Below are experts of layer 11 (counted from 0) of a mixture-of-experts language model. Rows are named router (the router's row for the expert), gate (a neuron's input weights, with its number), up (a neuron's input weights, with its number), down (a neuron's output weights, with its number) and show model dimensions 0-255. Each number is 200 + 30 x the weight over its row's rms, rounded and kept within 0 to 999.
After each expert's rows: "mostly gets" lists some tokens that are sent to it at least half of the time; "comes after" lists some tokens at least twice as common just before its tokens as in all text. This comes from a sample of Wikipedia text that the model never trained on. Tokens count by the router's weight.

# expert 12
router,209,149,238,141,206,203,185,212,192,196,225,217,246,165,186,202,202,214,217,209,255,215,209,224,203,205,186,223,171,224,206,204,210,233,236,179,191,222,184,160,146,219,199,128,200,93,245,185,207,194,208,214,236,225,204,230,184,176,171,257,172,249,190,199,235,174,182,213,234,198,223,186,215,199,252,214,199,240,221,168,213,214,224,187,184,162,202,199,188,187,154,167,232,277,174,228,156,196,241,184,201,174,241,205,174,154,190,201,232,238,221,195,194,174,228,225,221,191,174,178,201,153,172,214,245,259,205,168,217,244,198,193,199,204,206,229,229,177,189,205,218,195,123,182,241,212,209,185,219,189,195,219,170,196,229,272,198,199,158,131,186,179,210,181,205,215,188,220,224,166,196,213,164,226,196,166,116,154,157,194,213,147,186,152,225,220,201,161,213,150,222,232,238,118,204,173,174,164,141,166,229,165,206,184,152,181,218,229,180,185,211,184,204,184,197,198,235,200,201,243,210,245,212,253,202,162,231,208,253,224,122,153,189,170,150,263,205,177,205,216,211,218,191,180,174,223,228,193,218,170,194,168,242,186,199,154
gate1,204,148,202,208,193,206,158,197,199,202,157,195,246,149,168,236,213,188,207,206,251,217,218,193,170,204,219,184,177,257,241,222,166,198,176,184,176,228,203,294,209,220,206,155,217,172,142,236,243,149,237,210,142,176,190,226,155,210,182,219,209,185,156,207,233,192,211,168,235,212,232,173,222,177,255,216,188,200,172,210,172,191,186,150,245,235,225,171,224,223,239,169,208,196,143,160,156,146,182,180,157,174,273,204,220,173,185,200,189,209,192,211,207,211,241,185,207,246,194,201,310,174,211,214,210,232,214,198,210,172,179,157,213,220,247,190,195,193,263,213,224,162,208,169,226,136,225,196,188,166,183,169,248,209,227,220,193,199,206,151,173,199,221,238,201,253,197,233,196,170,184,200,204,160,204,184,155,192,203,220,236,154,211,205,213,219,180,178,250,232,184,212,239,186,172,167,192,200,269,164,196,146,187,191,191,188,170,208,242,189,196,165,186,190,207,246,138,265,186,162,197,183,183,222,201,225,177,183,193,225,166,170,215,183,240,187,234,199,220,228,185,232,193,184,183,198,236,224,192,108,194,180,288,183,196,214
up1,174,230,235,213,172,168,161,233,219,226,200,129,168,251,258,124,225,140,240,233,191,193,152,192,228,218,231,199,213,159,180,155,191,160,252,218,208,203,178,202,220,139,160,228,255,246,211,183,199,241,216,216,208,220,177,178,201,239,174,216,221,249,204,216,130,216,142,249,172,187,211,185,151,182,185,182,180,203,191,185,228,172,183,207,225,230,175,197,207,160,161,234,210,208,181,187,228,194,271,180,283,179,232,189,214,263,190,229,246,245,198,222,222,213,193,191,188,240,165,222,166,196,246,189,227,212,205,211,205,238,196,212,176,192,164,189,204,158,206,210,184,194,249,246,212,247,236,228,186,178,190,219,177,221,159,213,230,236,206,229,245,142,167,203,193,203,186,224,166,209,209,185,206,176,199,239,207,166,159,175,218,204,189,223,247,181,187,243,149,157,211,208,154,194,218,151,213,181,188,261,165,172,180,195,214,187,170,225,115,214,171,176,185,144,214,166,166,207,179,163,180,208,200,191,230,149,166,215,196,182,212,214,256,218,155,273,227,172,181,176,200,166,212,241,215,216,193,185,210,226,196,226,163,227,218,204
down1,157,209,216,213,179,227,238,200,161,197,155,232,132,238,178,194,237,233,191,204,249,176,195,184,220,190,148,250,177,237,183,246,235,200,209,185,219,199,177,210,216,193,243,184,257,189,204,217,249,212,218,146,210,211,254,181,249,245,241,197,173,204,210,134,253,171,248,185,207,231,202,194,225,248,241,209,232,212,199,243,186,159,209,187,222,178,239,183,247,196,172,149,190,172,136,186,235,183,170,156,186,201,251,194,156,168,228,170,188,234,191,146,178,181,191,224,191,236,206,193,227,194,183,227,222,168,201,194,158,230,250,226,165,220,255,179,165,162,163,175,172,223,221,211,211,186,219,213,203,197,245,228,225,239,250,257,243,165,194,189,166,187,199,244,204,218,174,212,196,260,159,163,198,209,248,230,216,179,225,211,179,252,187,186,164,174,193,162,180,231,198,186,180,203,169,230,245,243,169,251,193,171,235,188,199,166,236,229,234,200,191,141,202,218,167,181,232,217,153,201,191,255,221,252,168,230,163,170,197,176,204,168,227,176,243,199,248,172,231,189,178,237,166,168,211,179,197,198,241,215,186,162,150,224,210,261
mostly gets: " 4", " 6", " 7", "2", "7", " 8"
comes after: " |", "|", ":", " 6", " 5", " /"

# expert 1
router,222,210,199,198,262,168,207,205,223,197,215,190,221,157,202,221,185,186,214,195,228,242,188,178,225,201,179,186,201,201,196,208,165,210,192,170,191,255,160,199,164,185,194,163,197,193,207,208,190,201,205,157,243,213,185,246,199,134,180,192,200,202,219,212,229,173,158,211,188,177,225,237,234,198,178,211,186,236,236,175,163,210,244,172,188,197,181,201,165,198,203,172,207,132,216,193,223,195,200,200,203,182,281,207,179,159,200,199,222,194,198,183,194,192,164,233,201,146,164,206,181,182,161,188,184,246,197,170,247,211,172,141,188,201,146,189,173,223,175,192,204,195,139,135,222,205,240,168,206,206,200,195,161,171,151,209,203,182,157,201,186,212,184,177,180,168,182,203,209,173,152,184,180,163,173,94,140,177,171,195,188,145,146,191,214,241,158,176,293,225,204,199,190,164,180,176,157,194,174,182,205,192,196,215,144,162,212,212,195,216,185,235,152,201,163,173,231,208,193,225,210,221,203,257,155,163,236,197,211,191,86,165,174,198,180,214,201,191,220,223,171,224,141,220,231,213,261,164,185,88,191,221,178,139,164,189
gate2,229,180,174,209,247,150,224,217,208,207,223,162,173,204,237,147,237,195,186,206,240,211,261,215,184,198,180,254,210,169,223,168,205,181,171,234,180,211,237,145,168,225,192,201,161,216,160,189,226,187,209,173,234,196,193,293,242,185,196,203,187,222,252,211,221,202,205,167,178,219,192,203,199,214,180,198,182,240,195,271,232,198,192,283,168,227,251,188,193,218,260,181,148,170,163,195,189,208,182,196,192,239,255,192,189,221,164,204,251,195,226,172,217,221,244,159,232,208,193,213,202,216,179,203,207,201,252,226,163,179,182,161,192,163,194,127,230,185,233,200,190,207,184,169,115,152,198,136,209,223,198,216,210,201,195,257,210,221,196,177,187,189,184,252,177,190,226,176,208,225,179,206,208,214,159,196,182,132,215,212,180,210,122,189,152,232,238,186,219,172,217,179,195,191,176,228,174,149,214,140,218,221,235,227,225,205,183,165,193,173,242,213,162,212,159,192,212,191,195,185,166,130,239,224,164,212,210,188,217,208,170,196,238,201,167,216,229,238,274,178,144,210,153,196,263,197,229,202,194,198,150,195,260,174,224,207
up2,200,188,213,175,217,181,238,106,240,208,224,207,207,213,171,272,192,173,159,180,199,205,162,231,179,198,203,214,251,254,250,229,162,231,210,227,193,179,219,236,197,148,205,203,216,217,219,214,208,240,193,196,167,197,213,169,142,234,239,174,198,197,150,174,192,206,202,179,209,266,222,187,207,236,253,193,244,161,198,224,252,228,186,202,224,231,153,220,226,231,191,189,210,199,176,185,152,220,146,192,186,251,152,198,208,207,228,207,153,190,208,219,188,198,235,192,222,184,167,201,148,202,220,219,187,211,153,182,245,178,192,221,178,226,203,264,172,170,190,207,111,204,247,221,132,210,182,244,228,206,191,234,226,145,258,167,186,176,193,210,236,200,211,180,210,171,177,173,145,161,201,164,154,202,208,238,174,238,216,151,156,186,241,191,203,193,202,206,132,192,203,170,223,174,209,199,221,229,149,240,184,168,234,158,176,219,154,234,239,210,184,240,181,239,206,180,148,201,233,218,205,220,197,217,248,170,189,191,205,198,238,193,164,153,202,222,185,180,159,229,220,192,286,208,152,175,193,196,189,226,220,133,194,219,176,238
down2,201,187,161,251,177,191,227,172,205,195,111,198,220,228,171,222,166,192,232,208,232,240,230,210,191,241,178,221,216,167,266,200,199,208,179,201,165,202,164,176,220,226,208,207,182,184,193,162,226,216,232,201,194,214,198,183,207,163,251,199,223,192,251,185,210,170,195,164,239,160,206,255,187,165,170,219,230,235,224,237,158,176,226,213,159,194,212,210,137,205,200,206,161,248,196,200,235,194,180,176,217,214,224,201,265,185,120,202,191,242,201,178,220,220,191,217,215,200,262,169,171,239,178,152,188,192,189,189,219,187,185,192,176,150,211,187,199,186,175,213,248,211,176,181,216,165,199,136,179,276,184,186,193,164,185,250,238,212,210,197,232,232,208,232,240,168,233,222,196,139,222,215,202,189,155,238,196,195,231,215,204,194,202,183,144,258,223,202,141,201,183,240,204,236,142,171,269,198,169,244,187,197,186,167,157,164,196,199,223,150,202,130,205,232,217,184,208,158,170,194,209,208,210,168,122,162,218,210,163,191,159,180,133,250,216,138,231,258,174,227,165,233,212,191,264,178,221,190,238,214,203,173,191,217,213,207
mostly gets: " |", " —;", " 1;", " 0;", " ", " Nominated"
comes after: " |", " ", " 0", " 1", " —", " 2"

# expert 4
router,161,214,216,184,211,222,203,214,146,138,187,209,247,224,254,194,158,264,185,135,257,184,243,212,194,179,157,185,196,195,189,245,165,201,171,212,232,177,197,197,170,196,203,152,191,165,170,204,225,189,185,230,247,231,192,223,186,192,244,247,195,198,223,168,230,137,209,189,198,218,150,193,211,212,220,213,170,237,163,201,179,195,215,167,159,162,183,186,237,230,195,171,213,241,165,202,211,240,190,205,231,165,226,175,256,200,202,200,230,156,247,221,193,184,196,223,174,206,139,227,181,177,210,191,145,238,219,223,258,254,211,183,231,221,157,212,172,207,146,203,179,147,206,208,205,184,238,161,188,199,201,186,182,221,192,226,221,166,208,171,147,154,214,170,237,210,198,185,236,185,210,199,181,192,199,161,171,176,188,235,214,151,156,211,183,187,186,212,229,166,215,211,214,125,242,202,240,172,200,171,225,161,239,176,210,181,143,201,186,201,150,146,166,157,170,161,188,222,234,222,196,226,131,222,154,207,161,200,189,144,135,175,186,226,168,177,214,225,192,207,175,196,128,142,194,278,240,201,205,180,230,198,204,184,217,139
gate10,168,174,180,124,193,170,155,133,200,195,185,185,195,177,261,203,238,212,161,225,198,218,209,173,225,194,214,207,183,189,195,214,192,158,214,216,214,215,157,188,195,164,191,205,224,218,180,203,160,213,181,237,182,169,202,191,246,179,202,195,235,220,228,226,201,223,202,225,201,231,158,210,160,213,219,221,242,172,193,216,168,163,189,185,245,155,224,144,243,182,181,173,202,170,245,231,206,191,185,178,197,225,179,220,262,235,192,235,186,197,220,172,191,210,143,230,214,159,212,208,204,131,175,208,178,227,146,211,255,134,203,222,152,195,231,174,233,233,168,202,243,188,128,147,232,201,243,197,230,204,151,246,175,194,198,209,221,197,190,201,189,199,168,228,230,201,221,217,251,225,255,184,234,177,248,185,235,219,229,202,215,203,173,241,168,213,196,179,171,182,178,176,195,241,243,192,292,251,220,160,208,132,142,216,254,183,232,202,165,211,183,218,207,164,238,153,198,199,217,235,107,240,190,242,199,219,200,161,222,155,154,200,237,229,211,224,190,200,223,193,190,178,206,208,182,216,172,248,182,120,227,213,223,196,164,235
up10,177,169,248,176,182,269,213,206,216,253,182,226,214,192,262,232,212,240,218,242,154,200,199,190,155,191,200,175,231,160,155,220,200,195,217,157,195,209,227,217,228,207,195,163,142,214,209,227,232,214,200,158,203,219,197,209,124,265,165,193,151,217,175,203,235,206,209,184,250,197,196,194,207,192,230,187,125,231,209,186,286,190,253,236,193,217,235,245,170,150,215,213,210,202,215,177,162,197,237,197,178,142,215,182,192,160,187,191,214,180,202,171,225,188,194,185,209,152,259,192,226,234,208,192,225,229,196,149,131,226,154,221,231,233,144,240,183,220,193,180,176,221,191,243,196,185,188,208,176,190,257,211,223,168,119,206,182,203,198,229,210,168,273,190,188,211,233,206,212,210,185,198,181,169,196,184,233,234,216,227,197,191,181,189,265,159,252,233,193,174,195,183,209,166,147,212,124,239,192,151,176,247,191,160,163,187,193,204,228,197,220,187,168,200,153,194,260,198,218,169,264,187,197,160,224,176,200,251,204,189,225,213,221,148,226,197,217,179,195,256,226,162,194,188,201,161,186,190,187,177,184,149,227,196,194,225
down10,186,159,177,158,209,191,154,215,178,199,203,243,226,191,229,230,210,222,230,237,194,212,190,201,201,202,217,173,185,194,221,179,160,189,156,198,173,220,209,236,187,196,223,199,137,137,204,157,269,246,232,194,221,208,249,179,221,179,127,250,156,186,151,153,182,238,145,140,200,180,207,180,241,197,205,153,214,244,222,189,202,204,164,212,224,234,176,162,135,227,189,209,179,194,152,135,219,189,214,242,243,260,216,239,184,158,200,243,192,203,192,194,205,187,255,216,145,208,186,234,166,226,221,211,229,193,239,198,181,230,196,198,116,217,188,200,184,224,179,193,170,154,170,216,197,268,245,204,150,200,183,207,216,170,188,218,179,246,124,193,249,164,172,239,196,233,183,214,246,165,149,171,216,203,205,220,143,213,242,216,211,276,170,125,162,202,183,192,210,252,198,186,196,233,222,179,212,244,213,203,198,209,189,200,199,142,197,260,205,217,236,183,193,201,187,243,235,198,165,211,191,152,222,197,197,178,167,187,187,188,216,194,169,175,135,167,210,193,185,205,217,198,196,194,215,212,239,176,190,170,166,156,174,182,221,211
mostly gets: " from", " by", " of", " in", " into", " between"
comes after: " of", " in", " to", " on", " at", " for"

# expert 14
router,169,189,186,155,268,198,191,199,178,233,188,227,249,174,216,218,196,205,230,257,225,218,201,218,170,235,172,180,219,211,203,201,222,236,205,210,215,219,199,228,144,213,198,170,170,161,202,197,222,172,223,182,192,234,224,267,237,194,184,257,192,224,148,177,236,207,174,234,212,153,192,158,244,194,206,223,205,246,223,148,177,214,260,158,178,203,229,207,168,196,217,196,193,198,215,153,162,238,247,162,227,214,216,250,229,203,171,232,242,170,230,225,174,199,156,227,155,254,195,221,204,193,270,174,202,261,218,211,252,254,182,165,218,214,202,236,206,203,166,246,233,205,186,211,179,182,228,250,156,228,201,173,191,256,174,215,155,158,167,183,171,247,261,175,190,195,176,161,191,214,218,186,176,150,146,128,181,174,201,206,215,193,144,129,237,233,190,169,239,201,229,178,201,159,224,201,184,192,191,181,178,166,193,154,125,180,210,211,179,227,189,252,184,181,143,144,227,182,168,174,197,206,205,253,185,199,186,186,172,169,169,196,167,158,170,188,223,146,156,210,191,212,156,186,207,219,203,226,221,214,230,207,207,212,223,164
gate0,222,199,185,155,230,236,247,233,180,166,216,206,220,177,137,180,186,150,270,177,215,217,186,155,187,151,196,233,227,191,242,293,186,237,258,177,187,239,211,193,175,190,190,166,197,236,213,207,229,201,199,224,218,165,192,176,155,211,171,249,216,173,163,185,191,186,227,216,228,207,217,185,199,191,157,206,214,131,212,188,209,214,216,155,210,168,195,204,223,228,173,195,143,200,174,220,168,252,235,232,180,203,206,163,199,208,234,191,196,209,198,208,213,231,184,203,141,212,155,202,246,232,240,182,213,224,157,182,212,254,220,186,225,192,153,205,202,225,218,173,213,206,172,194,193,182,161,183,180,212,159,149,231,183,234,171,174,208,150,223,157,179,250,260,195,190,209,172,199,190,141,143,144,146,188,216,193,207,157,208,202,164,175,249,136,179,219,255,199,220,186,180,234,137,216,168,198,261,247,164,214,184,204,197,185,236,193,193,228,214,190,234,207,258,187,167,182,208,220,254,231,162,179,278,198,273,160,198,227,177,247,217,174,190,207,190,207,148,203,226,214,244,207,165,192,201,196,180,252,202,240,175,182,211,229,229
up0,212,234,187,191,203,204,155,194,213,228,201,247,242,218,198,184,206,197,161,213,153,165,228,233,210,211,264,237,183,140,270,148,182,203,155,168,224,172,211,158,234,233,206,192,238,179,216,235,204,253,231,229,218,153,214,233,255,175,163,133,206,219,200,192,241,243,174,193,175,188,212,206,219,166,197,171,248,299,218,158,239,196,188,163,165,201,170,184,201,195,208,188,230,186,156,205,153,182,199,191,209,195,217,262,183,152,228,275,262,161,139,157,190,157,125,217,280,151,175,228,197,211,232,204,185,197,194,204,155,207,216,236,187,215,233,191,198,201,175,175,239,182,155,143,170,194,201,230,171,198,178,229,181,192,183,228,230,249,195,234,217,204,214,193,194,203,149,203,196,137,210,212,225,184,194,185,167,177,189,243,217,220,240,194,226,252,250,180,203,201,258,242,197,215,205,165,212,207,224,266,193,191,197,188,188,227,183,192,151,208,190,161,213,202,171,211,196,203,153,164,187,162,203,195,155,166,186,199,199,167,180,221,182,189,200,192,215,230,167,181,237,177,180,211,213,266,162,207,241,209,189,216,206,155,216,216
down0,212,189,171,226,192,173,177,175,208,235,198,228,162,188,184,192,204,223,186,216,233,234,199,201,174,193,182,152,183,215,155,233,176,210,160,200,254,171,199,211,208,154,210,169,248,210,206,209,210,218,193,220,152,211,205,185,231,167,152,204,249,231,226,200,176,211,209,215,263,156,176,189,160,217,195,134,202,160,162,198,212,219,170,188,172,183,145,214,217,226,252,149,178,187,230,144,164,180,210,195,148,200,177,203,202,190,254,240,163,281,223,267,186,208,167,199,232,221,200,195,180,198,210,234,199,199,214,228,193,225,152,234,239,180,176,262,249,164,195,226,177,182,255,185,280,183,232,200,245,168,197,179,230,194,240,193,152,154,157,195,198,162,157,217,268,242,225,185,219,200,224,182,173,191,150,205,246,191,203,217,246,177,226,166,219,206,217,204,212,225,234,254,185,147,232,204,189,173,201,149,203,179,189,201,198,219,192,209,257,224,257,182,184,216,245,190,236,221,174,216,180,227,204,187,186,225,181,272,178,123,155,152,185,181,174,158,208,193,223,194,185,240,203,232,219,191,248,189,168,181,140,196,182,217,235,138
mostly gets: " School", " States", " University", " John", " British", " William"
comes after: " the", "-", " a", " United", "|", " New"

# expert 7
router,143,210,175,137,226,154,151,227,221,173,196,221,233,204,190,209,165,228,204,208,218,217,179,206,201,238,156,211,189,152,166,225,177,207,183,168,169,258,214,212,162,205,195,196,224,197,215,192,224,204,193,202,236,260,190,234,236,211,168,222,151,213,185,201,223,190,183,249,224,151,205,217,260,233,253,218,192,208,170,218,219,216,197,189,158,178,130,192,207,219,235,197,212,202,173,209,198,195,191,159,224,143,253,191,192,191,167,180,215,159,222,243,194,161,208,209,190,211,196,199,218,207,127,122,184,186,234,264,255,206,175,181,200,192,202,217,195,182,168,230,231,195,149,218,208,220,248,214,242,193,173,186,195,142,173,247,233,145,188,174,226,214,164,181,184,173,205,186,190,219,170,139,162,170,222,173,190,193,165,213,184,171,184,181,182,242,180,166,220,157,263,202,188,185,180,177,178,163,196,173,194,199,242,203,167,168,224,182,160,189,156,126,133,199,143,147,222,246,208,207,219,226,182,235,180,154,245,203,156,215,168,211,154,192,139,173,155,178,263,220,178,253,171,185,194,256,217,179,218,196,222,181,214,222,254,188
gate3,265,176,160,181,224,221,170,204,238,207,178,212,250,211,204,175,198,200,230,146,182,224,242,144,272,157,201,129,161,192,173,201,237,154,231,178,197,247,170,174,205,219,200,216,192,163,184,226,244,182,234,237,183,166,201,221,250,196,143,236,179,196,196,163,243,258,241,207,226,152,191,171,215,240,220,193,189,181,203,219,205,195,181,193,189,168,183,212,190,212,253,205,218,219,229,244,204,204,161,170,208,180,202,176,237,192,200,205,195,229,216,175,166,181,215,219,242,198,151,190,221,185,224,168,254,225,187,262,197,169,220,213,257,173,196,198,186,184,213,202,129,187,203,240,174,231,175,190,185,171,191,164,218,237,204,171,215,188,202,151,235,167,153,181,189,228,184,214,190,149,215,208,225,168,219,175,185,180,269,208,204,314,173,229,237,186,198,238,189,233,217,247,167,186,199,232,215,255,236,216,184,201,227,214,218,181,224,207,157,177,224,178,152,172,238,196,208,208,213,163,227,226,169,256,166,162,199,211,174,193,199,214,258,201,212,248,171,200,126,200,167,176,219,183,211,231,121,192,190,169,145,184,145,178,194,198
up3,181,218,183,198,179,202,205,253,197,183,213,188,195,217,166,213,193,232,245,240,227,154,185,195,175,173,206,185,273,141,262,204,179,212,208,233,202,186,180,215,147,211,212,226,194,169,158,204,211,189,211,199,215,227,186,188,180,183,199,153,240,216,191,179,273,125,131,167,159,191,203,251,216,151,142,195,229,213,291,225,191,164,184,249,199,195,191,178,220,199,194,198,242,191,205,165,211,195,171,217,211,178,202,205,146,184,264,171,198,201,269,182,218,228,220,243,140,220,255,202,168,202,189,194,158,173,187,120,202,183,188,179,190,232,190,179,229,155,199,189,229,194,230,203,222,222,211,270,212,235,205,195,199,209,196,158,155,229,194,216,199,183,209,255,153,208,168,200,191,206,249,235,191,220,217,210,213,212,192,216,174,192,266,190,114,188,168,221,262,206,138,198,226,232,171,204,218,189,193,245,234,205,168,154,232,167,222,163,214,196,219,214,227,196,138,234,205,221,179,231,227,209,199,123,193,205,238,192,233,217,234,181,176,173,161,185,255,251,159,249,199,198,219,185,182,186,199,199,218,186,152,214,177,226,192,200
down3,146,226,176,215,241,220,199,181,132,274,205,173,194,177,184,155,174,231,163,187,226,270,221,189,151,221,188,214,213,198,195,230,211,203,184,239,180,183,198,205,164,223,193,201,221,204,215,219,194,257,165,228,219,170,229,181,220,237,257,137,289,220,159,167,220,192,202,138,198,179,201,189,190,194,144,140,224,223,241,190,223,163,184,204,166,212,171,166,209,175,228,156,213,170,187,153,198,177,183,181,205,226,185,238,159,216,233,154,190,236,213,222,225,162,216,230,168,159,194,243,161,179,188,211,183,253,248,141,168,217,182,180,175,205,204,204,222,220,158,197,171,201,159,155,211,229,224,234,169,184,183,187,176,203,238,222,165,181,213,194,189,211,215,223,203,151,244,176,212,209,163,207,166,205,234,210,203,183,159,210,196,150,208,185,173,179,214,218,246,255,184,152,191,219,188,223,179,198,193,211,212,150,128,180,203,218,187,217,189,197,239,222,202,148,188,207,176,181,162,265,161,224,222,220,222,216,179,162,246,242,197,167,215,240,230,179,221,178,216,192,179,184,187,246,178,224,279,189,162,260,209,260,221,276,189,215
mostly gets: " N", " K", " L", " R", " J", " W"
comes after: "\n", " K", " B", " P", " H", " G"

# expert 2
router,166,209,186,137,192,222,212,229,170,230,208,261,217,185,145,202,175,221,201,187,224,232,227,242,209,219,163,206,157,174,187,212,224,234,204,199,198,191,210,180,165,245,196,124,225,183,214,160,186,220,227,214,183,233,240,267,253,187,196,233,166,219,202,206,226,192,135,199,238,212,192,192,219,257,225,222,176,212,191,198,177,201,257,174,171,177,154,201,196,216,217,183,203,190,211,171,215,223,190,138,189,235,200,234,192,204,166,209,219,199,211,208,158,144,165,246,185,205,190,188,180,182,231,205,155,183,239,255,243,261,219,166,193,238,180,193,210,175,164,253,253,211,170,231,230,171,223,224,228,190,150,193,200,179,172,229,197,136,126,158,173,188,214,173,218,192,214,157,208,199,232,178,168,202,189,166,150,167,184,168,191,142,170,166,193,204,186,197,232,175,207,189,197,150,203,216,216,176,163,186,151,151,179,134,118,177,196,170,163,228,181,201,193,151,169,168,205,195,215,201,217,207,177,233,177,189,200,197,147,191,174,174,177,178,178,180,216,206,220,221,182,219,81,201,202,267,193,191,198,192,208,151,206,224,248,146
gate1,171,225,242,177,211,209,257,223,271,249,206,240,260,221,194,195,147,183,232,245,207,251,267,214,160,255,150,130,216,170,215,229,221,219,198,234,200,208,201,183,217,135,203,244,197,226,179,162,230,236,183,178,213,214,171,173,219,179,137,150,165,211,182,153,201,192,138,168,181,196,129,206,187,177,217,220,152,232,248,203,190,177,202,193,194,151,211,227,191,164,163,205,243,217,237,214,176,172,180,206,211,172,211,225,228,177,183,195,192,156,168,171,175,211,170,227,233,188,232,185,182,234,195,224,155,181,200,228,194,193,226,182,276,162,181,257,193,175,214,200,222,180,188,147,256,224,197,209,172,237,249,196,214,179,205,179,207,242,193,147,178,218,223,150,204,196,254,246,166,216,226,215,215,216,192,211,226,220,232,234,239,194,170,195,181,240,239,205,195,224,216,214,167,198,262,177,242,150,169,235,188,224,148,221,216,213,171,173,167,256,198,219,180,189,195,217,203,194,239,209,190,169,223,227,179,160,201,198,155,159,198,137,218,238,131,209,176,182,174,182,154,210,187,183,176,235,208,176,210,162,234,206,218,216,224,211
up1,165,224,288,220,156,156,243,249,167,241,161,241,206,181,177,149,226,216,204,223,160,218,226,188,142,162,218,194,203,215,234,244,189,193,197,184,171,159,205,207,182,199,196,187,223,144,210,231,175,216,219,157,174,217,236,178,200,273,179,190,181,181,158,162,196,243,175,159,210,248,144,196,215,207,215,212,174,196,192,166,171,196,217,198,181,201,204,216,195,227,217,202,239,211,208,189,211,218,174,231,159,198,181,210,217,204,232,239,234,159,218,158,216,197,229,222,187,142,214,177,189,258,183,224,164,182,227,233,194,202,180,209,213,161,151,203,216,198,198,209,218,175,160,237,236,251,152,226,202,181,232,166,154,155,247,261,228,208,230,165,199,222,200,191,232,210,186,197,145,188,179,191,222,183,141,180,194,243,234,196,218,196,184,212,164,235,251,243,194,206,184,240,231,212,204,185,144,137,133,205,199,245,170,201,166,210,175,229,210,200,212,187,180,208,176,196,194,164,198,223,223,179,216,218,214,201,208,257,204,189,145,147,184,226,191,228,195,150,242,221,198,242,216,180,153,195,297,165,208,172,215,238,231,302,203,182
down1,214,191,196,175,182,256,215,194,256,234,171,222,187,252,177,197,215,203,169,216,185,211,240,179,286,182,236,227,161,281,189,272,236,254,264,196,214,183,197,230,214,212,199,211,220,217,224,213,222,147,216,194,200,178,179,204,243,198,194,165,174,171,153,198,251,209,159,153,223,189,249,207,220,187,216,200,188,234,176,172,263,205,236,154,231,234,186,207,170,195,251,128,213,213,191,187,186,160,240,242,230,234,211,214,199,231,234,206,209,179,119,217,154,192,227,209,155,188,157,277,173,240,177,250,211,141,214,229,191,226,235,210,176,136,188,214,209,202,219,208,214,216,258,212,207,144,188,216,231,193,183,183,167,184,177,226,165,184,237,236,219,207,191,150,167,239,176,170,175,161,227,181,209,196,191,160,264,211,174,189,167,237,265,239,156,180,191,193,154,248,206,211,201,177,233,224,175,211,209,206,174,204,211,201,184,240,223,169,215,248,208,169,160,191,191,179,240,167,203,245,190,225,203,183,200,189,168,149,190,223,173,241,195,179,271,173,224,223,180,194,189,214,202,204,180,151,222,200,199,216,189,173,176,216,219,213
mostly gets: " San", " Los", " South", " North", " Central", " Os"
comes after: " |", "-", " the", " of", " in", "|"